{
  "d_shared_expert": 0,
  "balance_loss": 0.00768,
  "max_seq_len": 512
}
Below are experts of layer 13 (counted from 0) of a mixture-of-experts language model. Rows are named router (the router's row for the expert), up (a neuron's input weights, with its number), down (a neuron's output weights, with its number) and show model dimensions 0-191. Each number is 50 + 12 x the weight over its row's rms, rounded and kept within 0 to 99.
Before each expert's rows: "comes before" lists some tokens at least twice as common just after its tokens as in all text; "raises" lists some tokens whose logits its average output raises strongly, later layers aside. This comes from a sample of Wikipedia text that the model never trained on. Tokens count by the router's weight.

# expert 32
comes before: "\n", " The", " In", " It", " He", " This"
raises: "\n", " It", " This", " The", " In", " On"
router:40 59 57 55 58 61 38 38 38 61 44 39 44 44 60 38 31 58 67 62 36 67 54 43 45 69 40 52 61 45 63 45 64 76 57 38 52 54 69 65 51 64 58 41 40 54 70 47 66 45 72 62 66 46 50 54 37 51 64 44 41 55 63 36 57 51 35 42 51 59 12 45 47 46 50 62 53 36 54 37 41 54 48 57 45 48 71 57 66 48 38 58 29 39 70 32 53 55 35 44 56 44 59 62 52 59 56 35 59 68 33 66 48 71 38 68 21 47 56 44 67 65 22 74 47 31 55 33 56 72 57 38 56 30 38 39 43 48 52 60 30 40 29 53 56 35 68 43 66 48 66 70 34 42 47 71 59 56 24 49 62 43 49 45 41 43 54 55 53 58 42 54 60 56 53 65 57 34 49 52 48 48 62 33 63 42 43 55 67 44 52 37
up0:38 48 49 46 51 28 50 51 55 49 48 58 56 42 85 50 49 49 44 47 44 34 64 49 35 47 45 42 62 48 47 71 65 50 63 76 51 51 62 35 40 40 49 61 50 52 50 50 23 22 52 29 48 28 73 57 80 54 56 59 50 50 69 27 45 84 39 17 29 42 43 63 57 66 53 61 53 56 46 48 45 54 54 21 49 50 66 59 45 50 50 50 53 60 51 64 54 62 52 44 69 47 29 49 49 46 30 39 55 38 56 37 21 36 47 47 50 42 52 60 50 46 42 49 53 46 62 27 51 70 60 50 34 09 24 46 50 46 51 33 49 36 56 68 50 54 52 44 56 37 47 38 79 50 48 55 53 52 50 62 50 62 39 49 41 43 51 47 60 42 54 66 54 69 43 60 57 53 76 49 66 41 50 69 50 50 39 49 49 56 52 49
down0:47 49 70 53 49 41 48 37 49 91 54 70 61 56 47 49 53 69 77 46 44 30 53 40 33 46 42 74 69 42 32 44 57 40 25 53 52 28 42 48 57 65 47 69 56 58 43 47 37 62 69 50 65 50 20 47 58 39 50 47 54 52 53 50 61 73 53 47 55 43 43 54 55 50 69 09 46 35 46 28 38 62 34 51 49 30 60 52 48 34 52 58 48 44 65 53 50 76 62 53 49 63 49 69 43 53 45 46 50 48 50 50 46 44 51 58 69 54 74 51 52 61 32 55 44 39 60 50 49 49 28 55 61 48 36 40 58 47 39 49 40 24 51 26 53 49 40 41 70 53 77 70 56 48 50 24 57 42 53 51 49 47 46 60 54 31 66 35 51 46 55 53 46 54 73 68 57 61 49 53 57 58 53 24 39 43 33 53 55 53 48 38

# expert 29
comes before: "1", "2", "born", "M", "S", "C"
raises: "1", "2", "S", "I", "A", "s"
router:51 28 48 54 38 42 78 68 57 51 42 32 30 48 33 56 22 61 38 60 42 59 45 46 50 57 39 32 57 57 71 31 49 45 37 47 55 65 56 37 69 42 53 52 34 46 64 63 39 41 72 55 63 62 41 45 37 66 68 35 71 72 42 48 36 35 50 53 56 62 66 69 43 50 41 23 36 44 54 53 53 59 64 38 53 55 59 42 63 36 44 63 41 49 51 51 60 45 36 66 40 46 35 54 40 50 29 47 50 40 70 45 72 32 66 54 58 59 56 58 44 32 56 43 46 29 50 36 51 54 52 37 53 52 45 54 40 26 62 65 53 65 46 51 43 53 29 50 59 48 53 39 54 56 59 37 25 68 55 48 53 40 35 33 78 40 33 51 38 47 33 57 75 57 55 40 56 47 39 55 41 57 52 73 37 65 51 71 65 51 67 64
up0:55 70 62 50 54 54 41 42 82 69 78 46 56 64 72 50 23 34 45 68 47 49 74 62 47 49 44 63 53 47 54 51 47 23 50 34 43 53 76 46 50 52 43 83 13 22 45 49 21 19 54 50 42 69 48 54 36 52 58 49 57 46 68 39 54 54 40 51 30 46 42 50 44 58 38 49 56 60 42 42 39 52 55 53 49 47 51 66 82 52 52 58 54 35 33 56 77 51 52 51 57 50 48 30 33 40 56 48 52 48 50 55 54 47 53 46 50 50 59 46 47 48 42 52 51 52 58 61 41 60 67 61 58 26 39 48 32 51 34 50 48 46 69 70 49 48 39 46 40 48 45 55 67 44 59 49 29 45 47 36 48 42 44 70 43 57 57 60 50 33 66 51 50 33 36 61 46 51 47 50 68 40 45 19 44 51 43 50 41 51 75 54
down0:50 45 40 46 54 62 51 36 51 57 61 51 46 52 50 64 50 46 99 80 48 40 35 73 59 61 51 60 38 48 55 60 35 33 62 57 58 49 21 50 51 96 34 49 43 63 61 77 51 51 64 56 65 45 50 67 57 46 48 48 42 35 23 50 53 60 58 27 52 51 54 50 50 48 52 35 49 50 56 61 54 52 36 43 42 50 32 57 49 44 52 21 55 40 47 51 63 40 31 54 50 59 53 50 52 44 42 48 48 33 33 34 45 47 63 55 47 50 73 36 38 52 59 45 56 48 48 58 51 45 49 37 53 31 40 26 40 48 69 55 57 72 19 49 65 65 53 47 33 43 46 57 34 44 48 58 58 47 40 59 44 53 55 62 52 37 43 47 52 34 52 45 39 37 57 34 61 47 51 52 40 50 46 44 51 44 83 75 55 27 37 52

# expert 127
comes before: "0", "1", "–", "2", "3", " |"
raises: "0", "1", "3", "2", "4", "–"
router:42 53 24 65 33 45 44 70 58 69 65 37 53 53 56 58 26 21 56 82 44 37 43 44 52 64 43 61 53 51 42 56 28 33 42 44 58 52 32 47 53 53 55 55 42 48 54 60 52 53 67 41 56 42 44 63 57 42 50 31 37 63 49 39 29 55 57 68 39 30 48 59 39 46 59 63 71 51 57 46 55 40 57 36 42 55 42 31 57 61 06 66 47 51 65 41 52 33 77 64 43 40 41 48 66 37 41 46 47 57 51 43 25 51 52 61 48 37 50 50 46 57 74 73 55 50 49 64 34 70 68 62 57 49 49 69 45 40 57 35 57 41 48 62 49 41 45 41 52 34 37 63 59 47 58 47 53 73 58 69 53 47 51 58 38 73 52 64 52 61 40 60 42 44 60 33 52 53 26 48 30 66 28 50 50 48 48 50 68 36 60 43
up0:25 59 37 63 38 51 66 48 34 30 50 84 83 43 51 46 51 53 36 70 54 54 46 46 46 64 42 49 56 49 55 48 58 50 27 58 46 44 51 54 54 32 51 49 50 53 71 48 31 52 30 40 76 64 53 49 49 51 42 31 36 48 28 54 83 48 52 42 47 54 52 39 34 53 52 49 69 42 60 58 49 37 59 62 51 36 53 84 47 48 46 55 51 49 54 49 27 47 68 46 53 49 50 75 50 49 45 56 77 52 80 54 50 50 61 58 41 53 57 16 61 26 48 65 36 28 52 48 49 46 52 42 48 31 43 46 51 49 47 43 48 55 52 44 33 66 46 39 52 50 65 37 52 46 47 57 40 50 39 49 52 30 45 57 48 63 30 37 49 53 65 64 40 48 53 50 13 25 54 78 49 55 56 56 38 52 48 48 41 38 69 47
down0:45 66 31 46 47 42 49 39 46 22 50 40 53 29 20 50 42 55 26 55 49 49 41 49 52 68 50 45 31 51 58 48 50 35 46 73 49 42 57 63 46 69 51 63 56 47 34 47 45 39 49 61 59 45 48 50 48 45 65 50 50 54 54 63 67 33 45 62 61 27 51 57 43 53 66 55 49 53 50 43 69 50 51 49 42 46 24 68 54 69 42 55 40 21 53 55 56 72 31 59 45 21 63 44 67 44 50 45 41 32 51 54 50 52 33 49 41 54 25 92 46 55 27 53 50 39 75 50 50 50 36 80 36 47 51 50 58 58 78 51 36 69 50 49 53 60 49 21 58 48 48 43 60 52 54 49 49 50 49 49 79 50 51 48 59 48 28 53 49 39 62 48 42 08 50 48 46 47 64 55 50 43 64 59 49 46 37 42 54 65 49 48

# expert 13
comes before: " |", "–", " City", " States", " University", " State"
raises: ".", " to", " ("
router:72 52 70 70 25 54 36 60 49 68 57 55 39 44 46 56 61 54 42 61 41 40 55 37 33 54 59 74 44 54 34 43 27 53 72 55 68 48 32 41 50 52 40 22 33 62 42 49 51 45 52 40 52 52 48 51 55 58 40 64 50 44 65 44 35 61 41 51 46 25 35 39 41 23 62 27 56 53 56 55 45 58 68 49 54 63 37 54 75 54 58 41 71 32 66 36 56 31 41 36 70 19 65 36 43 43 58 57 41 41 34 63 44 67 31 27 52 54 51 42 29 62 57 66 38 47 57 29 53 55 59 72 48 58 67 61 55 36 47 42 61 57 50 51 49 56 42 37 48 50 55 44 46 40 67 42 62 76 46 45 40 60 48 44 54 67 66 51 52 53 54 44 37 63 43 62 46 64 47 54 29 66 48 37 57 40 51 66 36 43 66 66
up0:52 61 42 43 50 46 31 49 18 65 62 59 51 58 69 52 54 50 50 48 53 73 50 49 53 40 49 51 61 34 52 55 62 43 55 56 49 35 44 41 30 54 52 54 47 47 75 68 47 44 23 48 55 60 54 48 42 69 43 28 49 49 71 60 45 58 19 31 58 51 56 53 16 65 60 46 51 52 55 57 62 42 55 56 63 44 32 47 24 78 49 50 37 44 52 43 48 50 49 38 52 44 42 52 44 40 43 49 48 49 32 48 65 54 17 62 57 54 47 53 42 60 36 50 62 39 53 35 51 64 37 60 45 45 78 60 56 28 41 56 60 20 62 53 55 52 54 45 35 58 54 41 48 60 49 30 57 50 49 44 36 67 55 40 41 59 61 57 33 50 49 52 44 37 49 70 52 74 50 50 53 22 48 61 40 79 50 43 87 37 74 61
down0:27 48 42 42 55 55 48 67 53 49 53 53 25 52 36 66 51 54 74 56 52 55 51 66 40 47 49 49 53 64 62 59 53 62 49 56 65 42 51 57 50 19 58 43 54 46 41 57 48 57 88 55 39 52 51 63 47 62 74 45 64 57 61 56 38 63 62 48 52 31 61 73 53 48 37 64 37 65 27 57 70 47 47 46 61 54 50 56 36 57 45 60 41 54 51 37 49 44 57 61 33 54 61 51 59 28 37 65 41 16 49 52 52 42 50 37 59 49 44 40 55 50 49 28 70 46 34 39 67 45 21 50 45 19 39 61 65 43 62 50 45 00 84 58 56 45 58 64 32 51 49 44 48 37 45 19 45 49 55 48 47 55 47 39 56 51 55 62 46 49 52 50 58 50 51 59 46 51 37 63 63 40 33 45 48 40 51 54 44 39 51 61

# expert 105
comes before: "|", "==", "-", "\n", "===", "The"
raises: "==", "In", "===", "The", "-", "|"
router:54 60 67 60 48 69 47 63 29 41 42 40 44 62 63 42 60 49 79 41 59 71 48 73 43 57 34 51 39 43 48 45 57 46 34 25 32 60 32 52 62 59 42 42 48 40 49 49 55 58 63 53 43 40 41 48 39 46 52 31 37 63 66 66 51 40 27 41 49 62 59 54 45 31 35 24 39 57 66 45 64 63 66 32 63 62 67 30 53 46 27 53 34 37 64 51 41 42 40 26 66 62 47 47 38 69 35 37 56 63 36 57 46 41 43 39 47 28 35 47 56 34 57 43 64 54 42 54 64 55 51 57 51 38 50 74 48 35 58 44 26 53 62 54 65 43 43 55 57 45 51 58 61 82 39 45 51 54 37 38 61 64 46 54 58 60 50 37 45 72 69 44 69 63 27 66 44 62 47 45 62 57 51 50 80 55 43 33 42 61 60 45
up0:54 62 30 45 24 52 47 70 46 48 54 56 58 45 46 48 49 52 48 34 36 69 49 51 51 20 50 70 51 45 62 49 70 53 74 57 57 42 50 58 45 38 49 52 63 64 64 56 59 45 48 68 50 32 49 58 54 52 32 53 68 36 85 47 48 50 50 61 37 52 47 45 50 55 40 36 28 33 47 38 49 50 48 44 56 77 51 51 71 47 40 56 50 50 44 54 55 80 48 27 45 54 37 75 50 69 29 91 39 38 40 57 63 59 52 53 50 43 64 50 49 41 52 52 69 51 49 65 61 72 42 57 74 45 47 45 55 58 46 55 48 51 64 39 73 85 51 40 30 53 41 38 46 59 53 50 59 60 51 52 50 57 51 49 42 47 49 49 50 38 38 39 78 35 40 34 30 53 59 51 47 66 15 53 55 47 47 59 75 51 51 47
down0:50 42 28 52 76 44 55 46 27 47 46 47 52 56 59 63 46 43 35 51 54 43 51 79 50 49 42 51 44 27 39 42 51 55 53 48 37 61 35 65 46 51 50 51 54 51 50 37 53 37 29 52 75 41 38 49 43 22 54 54 29 61 41 48 37 55 30 65 50 54 49 46 49 60 50 44 57 51 44 38 57 59 39 51 73 34 48 58 44 60 58 46 49 59 76 58 70 52 61 75 52 45 50 50 49 51 37 53 49 60 63 53 38 41 39 45 44 30 31 65 50 30 43 47 63 46 35 51 82 28 40 65 44 43 58 53 45 56 42 75 83 69 45 66 54 39 48 53 56 48 51 32 15 49 47 39 63 50 45 61 35 41 30 65 51 45 63 50 33 54 52 50 60 58 09 52 43 35 37 57 46 35 76 58 60 67 40 52 55 37 47 64

# expert 95
comes before: " in", " to", " on", " by", " at", " from"
raises: " in", " ", " to", " as", " on", " and"
router:55 38 52 54 46 62 46 49 48 35 51 53 56 53 75 53 56 33 42 35 67 70 45 74 61 45 62 50 31 34 40 43 49 43 69 25 37 63 51 59 46 54 51 48 51 58 53 47 39 42 16 41 66 31 48 66 66 42 48 75 52 47 47 51 55 36 62 51 33 39 37 56 74 60 51 50 58 56 44 46 70 20 43 49 54 26 42 38 66 51 49 55 46 50 67 60 50 43 60 65 42 48 33 62 55 47 59 28 25 48 38 48 44 48 38 58 47 52 43 64 53 53 60 45 68 63 46 52 67 42 66 48 61 56 51 81 51 32 42 26 78 60 75 30 26 47 68 59 45 57 52 61 71 52 47 52 41 62 48 53 64 59 56 55 40 71 41 48 33 50 47 48 51 51 60 57 36 60 30 46 36 51 43 66 40 39 44 31 47 71 31 43
up0:55 24 61 51 33 47 61 63 56 60 49 48 55 29 50 62 57 53 55 51 72 50 68 44 46 40 76 59 50 50 27 16 75 58 51 42 40 26 58 50 51 48 51 49 50 52 50 64 48 28 46 48 54 50 47 63 44 62 36 49 64 45 54 51 54 48 40 66 00 34 66 23 53 33 54 64 50 54 38 59 44 38 38 53 40 54 42 48 36 31 54 51 48 41 47 59 57 45 48 77 35 47 53 51 32 57 69 35 41 59 51 47 22 46 52 64 57 50 57 56 49 64 55 47 54 27 50 45 46 46 51 48 29 63 42 52 27 38 54 54 58 45 51 43 45 66 52 39 50 60 50 55 17 42 33 67 71 29 57 52 47 50 56 48 43 40 44 53 73 56 50 42 51 45 46 52 14 51 49 51 51 50 48 52 45 59 38 46 36 52 51 33
down0:20 68 65 67 34 60 48 64 50 39 52 73 46 35 57 47 37 52 51 35 64 61 59 75 32 61 39 46 49 46 53 47 56 59 66 52 41 24 55 56 69 40 47 69 59 56 39 62 50 50 43 74 54 51 38 54 54 52 44 49 53 58 49 52 50 30 26 65 45 43 39 36 62 53 59 50 46 36 66 53 36 50 57 56 69 52 52 22 67 29 44 35 46 42 45 50 38 49 35 43 53 51 36 66 30 50 47 42 37 56 48 51 62 64 54 52 46 40 25 51 53 48 64 22 50 50 50 68 62 58 43 41 47 54 52 45 48 41 91 40 76 44 44 29 56 45 60 45 26 75 52 49 43 54 65 50 52 50 29 53 42 36 84 52 48 54 64 52 62 53 33 42 55 43 39 59 52 50 46 56 50 71 37 57 34 47 72 46 38 33 59 48

# expert 109
comes before: " |", ",", " (", " /", ";", ")"
raises: "\n", " |", ",", ";", "."
router:62 52 34 70 53 50 32 50 63 71 59 56 52 37 43 59 64 62 52 48 50 55 64 49 53 56 54 51 50 68 33 53 14 46 52 32 56 54 44 43 55 43 30 43 37 71 51 45 47 37 60 48 52 57 45 62 63 49 35 75 66 36 56 44 50 74 55 46 62 54 39 65 45 27 54 16 53 45 51 51 65 36 47 61 53 56 31 55 62 55 44 60 76 26 57 30 39 38 31 55 65 33 56 25 44 42 60 55 33 47 50 51 43 60 42 30 48 24 60 48 56 41 45 64 46 43 48 66 65 57 64 77 61 52 62 60 42 41 43 37 49 34 66 47 46 67 60 42 41 42 57 34 60 45 52 46 49 72 47 51 30 42 50 61 70 40 55 46 44 48 61 43 54 69 47 48 35 46 50 63 36 62 44 39 64 60 81 39 29 46 72 58
up0:58 28 28 49 58 34 60 42 40 48 63 46 42 59 71 50 49 46 64 29 57 49 49 45 48 57 40 53 55 72 25 84 45 29 38 35 74 47 50 70 49 33 59 42 49 36 51 50 49 51 60 64 45 74 56 52 81 58 57 43 74 51 40 39 38 40 69 30 66 61 64 37 66 51 67 38 52 54 50 46 37 44 42 54 38 59 19 59 70 36 16 46 60 39 38 49 48 46 49 54 46 47 49 41 46 51 48 33 50 22 42 39 48 27 56 55 48 60 49 43 43 45 51 53 49 50 49 52 69 50 50 49 31 35 62 38 55 59 45 57 54 52 43 62 47 32 51 47 43 59 36 38 43 63 82 64 68 75 69 61 55 50 45 51 26 52 54 50 50 58 50 55 39 74 54 52 47 58 76 50 66 53 57 62 41 51 48 49 38 56 63 54
down0:34 46 36 53 34 53 74 26 47 44 42 57 64 44 67 40 41 35 60 52 49 66 49 50 61 55 70 54 65 79 51 38 51 49 48 56 45 40 50 43 43 45 48 50 83 56 40 58 87 59 60 42 48 24 50 51 59 53 73 43 46 71 52 54 37 28 50 60 40 55 45 40 57 24 53 62 77 49 61 61 48 51 72 65 55 62 51 49 47 56 51 51 50 54 49 61 64 51 45 52 48 54 42 51 42 59 49 63 49 48 51 46 52 44 76 60 74 35 61 49 65 35 50 51 52 73 53 25 53 63 29 50 39 22 59 49 40 58 72 49 67 36 44 35 47 56 29 46 75 52 46 60 43 48 50 51 50 32 49 70 45 64 71 60 52 52 52 71 57 51 56 74 50 52 37 37 39 64 66 58 49 63 75 49 40 50 60 35 53 69 55 58

# expert 96
comes before: " in", ".", " at", " as", ",", " for"
raises: " in", " at", " for", " and", ",", " as"
router:65 34 63 45 51 47 48 53 46 41 36 68 56 50 65 49 51 39 55 38 45 55 63 58 36 31 47 33 32 62 53 63 57 45 64 35 50 62 50 55 61 52 44 48 35 64 40 44 52 35 40 45 55 41 59 58 66 54 53 73 59 44 52 45 54 22 54 41 39 36 21 57 52 69 64 54 60 34 27 61 60 39 58 39 40 50 50 40 66 56 60 69 50 48 59 87 46 44 59 54 51 66 48 53 37 48 56 44 27 50 23 38 47 60 32 37 41 50 40 60 49 71 59 48 59 43 54 46 54 43 48 54 72 68 58 61 68 35 24 24 69 62 56 26 53 42 53 54 47 54 27 33 60 58 54 53 36 71 58 30 38 50 67 70 45 42 44 49 30 62 41 52 54 69 65 52 49 57 44 63 42 58 42 46 46 46 75 47 26 53 26 54
up0:46 46 77 63 31 57 77 42 41 36 49 45 46 38 79 33 35 51 63 55 52 53 51 43 59 41 29 28 29 65 54 76 53 37 41 41 54 53 49 56 43 42 53 50 38 50 40 46 50 55 52 61 67 55 41 49 49 52 59 67 52 68 63 63 50 39 50 61 61 33 48 55 56 32 49 52 56 47 51 52 52 58 59 47 60 14 46 53 52 50 56 50 74 33 45 43 60 44 50 47 56 54 52 77 52 75 61 33 54 31 69 59 35 39 50 52 35 42 47 33 47 35 46 56 50 37 31 45 49 59 65 64 35 46 39 50 40 43 29 59 72 50 50 60 42 59 34 48 41 53 38 71 43 47 43 72 46 40 27 52 43 70 50 28 50 43 65 49 49 47 73 51 35 64 49 40 45 60 49 54 57 53 24 58 37 31 40 48 45 44 48 95
down0:48 52 45 41 51 63 35 50 38 50 30 42 48 46 28 48 70 36 47 67 36 50 23 49 51 50 31 59 56 58 60 50 46 39 45 95 12 37 49 49 51 50 37 51 71 45 67 50 50 29 46 50 62 46 41 43 52 40 71 56 42 69 54 50 47 50 61 38 65 42 59 46 45 45 55 56 44 52 63 58 48 38 56 50 31 56 47 50 55 52 46 40 37 67 43 47 46 56 56 51 53 50 85 31 45 51 34 49 52 49 50 60 56 47 66 64 48 18 49 27 59 50 53 90 42 70 78 30 50 63 23 47 65 52 66 50 50 59 46 49 38 51 52 50 49 48 59 51 59 65 46 56 34 31 21 84 48 50 48 51 46 52 33 40 48 64 21 47 42 47 49 50 46 47 52 58 32 46 42 50 43 45 50 51 50 56 45 46 64 36 58 52

# expert 126
comes before: "==", " career", "\n", ":", " ==", " information"
raises: " and", " st", " t", " other", " ", " or"
router:35 42 49 62 58 60 31 65 31 63 51 34 69 54 61 46 39 42 89 34 55 52 53 64 57 30 41 39 40 58 66 57 54 52 56 59 65 37 56 49 33 44 51 47 43 55 36 51 65 49 41 28 33 31 51 46 56 52 47 61 24 29 49 44 47 32 40 68 47 33 70 48 46 61 56 50 72 42 47 55 39 35 50 50 73 47 48 61 49 49 54 54 75 39 73 81 44 43 65 49 62 52 42 57 47 69 61 61 35 57 35 50 38 47 43 56 39 55 40 30 34 55 73 42 52 52 45 38 54 36 58 46 57 31 47 53 70 55 32 37 53 50 57 48 53 44 77 64 70 58 42 28 49 37 37 29 66 61 72 47 48 64 50 58 51 39 43 46 52 60 46 46 64 71 52 50 47 42 55 42 68 64 54 37 56 44 55 32 42 62 39 26
up0:39 52 57 19 65 50 26 38 52 63 32 78 61 49 56 66 35 54 49 55 41 54 52 54 52 47 57 45 46 38 47 68 56 17 66 50 51 51 69 56 50 51 49 57 38 53 53 48 54 61 50 56 59 49 71 41 54 45 78 46 43 52 59 54 44 57 57 51 56 71 56 55 62 54 46 50 59 50 08 43 49 29 52 56 56 21 43 51 29 55 52 31 32 50 50 51 57 46 48 47 64 67 55 49 49 47 33 78 69 45 52 44 56 39 66 68 46 48 45 66 30 49 45 61 50 25 38 62 51 51 57 63 39 51 48 46 61 49 56 36 51 80 45 15 61 64 45 58 51 48 60 31 49 42 47 53 53 51 52 58 18 46 51 54 62 44 50 47 57 39 46 54 59 56 57 18 58 54 57 47 45 11 50 59 54 51 51 40 49 55 78 60
down0:59 50 27 79 54 54 67 40 39 49 53 48 44 36 56 46 43 52 56 42 43 64 46 41 49 25 55 76 53 42 63 60 62 70 61 52 50 41 51 53 58 67 50 28 42 54 51 38 12 36 31 57 49 46 46 65 45 53 54 99 49 55 52 49 26 41 51 49 57 46 48 38 54 51 49 56 55 55 34 46 50 49 70 64 59 50 57 49 44 49 40 50 48 69 62 62 76 48 53 50 43 51 49 60 44 50 50 51 52 50 51 50 58 48 61 10 57 50 48 63 67 52 58 50 42 61 64 53 75 49 75 54 28 58 49 49 61 46 45 52 79 59 34 54 39 44 47 39 49 64 52 46 50 49 55 18 54 42 30 59 67 51 51 57 21 58 61 52 46 43 56 49 44 49 52 77 65 62 52 40 41 31 65 65 52 37 30 47 51 33 28 56

# expert 26
comes before: "\n", " The", " He", " In", " It", "=="
raises: "\n", " In", " A", " The", " On", " At"
router:41 54 56 53 72 41 33 30 28 50 37 56 37 62 67 43 43 61 72 63 40 81 62 65 42 72 48 39 51 47 69 49 63 56 53 37 33 65 55 56 48 50 63 38 37 40 67 37 54 36 67 46 68 53 46 39 43 57 66 37 49 58 48 43 63 44 47 34 56 59 28 42 46 36 48 62 62 42 52 35 67 67 71 41 32 66 68 52 50 41 50 52 41 37 76 27 49 58 42 35 67 60 54 48 40 62 66 34 66 63 22 52 54 49 43 65 12 46 68 41 58 38 54 77 53 34 48 38 52 66 51 57 44 37 27 34 50 57 50 50 35 32 45 45 56 37 70 31 66 56 49 61 49 51 46 76 51 62 39 36 64 45 58 52 46 49 44 42 46 55 55 48 54 58 65 52 45 44 53 56 45 44 45 41 70 46 45 48 39 58 54 46
up0:56 50 35 27 44 55 62 53 47 43 64 50 44 50 71 46 39 49 31 55 26 43 11 39 62 50 54 57 49 67 48 50 51 80 46 49 44 29 74 49 78 54 52 53 65 38 67 52 50 49 51 35 56 70 63 56 67 50 46 61 42 72 55 53 41 44 56 18 40 54 61 51 47 45 47 52 46 25 54 45 45 56 36 42 49 57 67 58 49 65 16 51 49 41 48 72 57 56 60 55 57 52 52 71 52 52 49 53 66 45 37 39 57 46 48 52 50 71 44 46 47 42 60 41 48 52 78 68 39 61 51 67 29 62 33 41 56 67 35 52 78 47 61 49 56 57 65 53 47 69 69 55 77 51 58 65 33 51 71 56 64 56 51 58 50 45 50 28 42 36 34 51 51 40 63 52 44 73 43 50 43 36 51 58 50 24 50 46 39 60 41 45
down0:49 50 38 65 66 50 55 49 58 41 51 87 43 54 62 48 64 71 57 32 30 56 37 49 31 51 64 70 50 41 77 52 42 47 32 38 61 54 54 50 39 50 47 47 56 39 67 46 47 66 58 49 48 58 55 67 48 51 82 54 26 41 20 44 71 51 32 51 43 31 48 34 35 54 53 38 40 31 51 48 56 54 72 80 52 48 49 45 51 50 52 47 64 45 47 44 69 40 55 49 63 54 41 56 49 77 44 39 53 54 53 26 65 41 75 39 50 50 48 45 57 60 51 65 53 35 65 30 53 58 51 38 50 40 52 40 49 46 68 45 47 69 44 49 38 28 38 58 56 45 62 51 49 73 52 47 49 45 46 62 49 40 67 72 45 46 53 50 40 39 60 77 55 60 47 51 56 48 17 62 48 58 64 34 42 24 53 51 49 47 45 18

# expert 9
comes before: "s", "t", "A", "S", "a", "ll"
raises: "s", "d", "n", "r", "ski"
router:29 59 61 46 45 50 67 58 48 60 43 54 42 33 29 64 28 69 48 53 36 46 56 45 55 65 66 27 55 31 64 45 57 77 41 52 67 59 55 60 48 34 76 37 38 51 75 67 56 61 31 48 64 49 53 65 35 60 65 27 58 57 48 49 51 44 54 41 65 54 49 58 54 47 59 56 54 70 37 64 51 65 49 71 57 62 60 58 59 57 51 51 40 69 44 36 32 56 54 28 30 47 55 65 49 24 29 47 50 37 57 51 35 37 72 63 63 34 43 32 52 43 26 47 53 61 38 27 59 49 69 50 40 36 52 60 30 36 59 42 30 57 59 44 44 53 46 53 35 45 26 44 54 41 56 40 41 68 44 49 64 51 47 48 41 51 43 56 34 41 51 63 44 59 35 49 64 35 32 67 42 52 26 63 46 52 66 39 42 62 65 47
up0:45 28 48 37 47 49 39 53 89 43 45 45 51 56 45 46 54 49 55 59 50 51 49 45 53 51 43 47 60 50 50 12 53 65 44 50 45 34 45 41 27 50 45 67 52 45 50 48 38 50 46 47 53 51 45 52 71 43 85 47 57 48 38 77 42 43 70 52 37 73 61 73 47 47 49 65 54 38 35 51 40 69 49 50 50 50 50 27 50 53 56 59 46 55 51 46 45 44 54 50 67 51 44 46 36 52 40 49 39 74 40 70 49 54 46 41 49 38 43 51 50 56 38 51 35 77 77 47 64 43 24 56 77 33 33 85 42 48 64 55 50 43 75 38 51 30 31 61 60 48 44 73 45 52 49 36 62 45 48 47 52 56 62 40 49 49 43 30 68 45 51 52 49 54 49 30 41 27 36 53 54 36 47 75 69 65 29 55 65 34 53 60
down0:71 41 42 54 44 49 69 49 65 52 45 22 54 56 55 44 49 91 47 53 50 52 60 50 40 54 45 51 66 17 46 39 49 53 49 51 64 55 42 30 37 37 49 51 47 58 49 99 31 46 51 59 47 29 63 62 46 46 50 50 54 99 50 59 50 32 43 59 36 44 47 48 54 44 43 51 51 44 52 40 50 67 49 50 60 48 50 74 50 44 63 39 45 21 43 48 44 30 52 49 48 40 50 49 62 50 48 33 43 83 65 50 53 50 46 46 94 50 47 51 42 51 52 49 71 51 49 48 47 48 49 51 50 40 57 50 48 57 45 53 53 50 52 51 47 51 50 47 46 51 47 51 47 49 65 81 50 53 76 40 57 49 57 34 80 50 53 48 61 62 51 24 38 67 52 35 39 47 46 51 35 41 52 66 46 49 50 35 58 39 50 49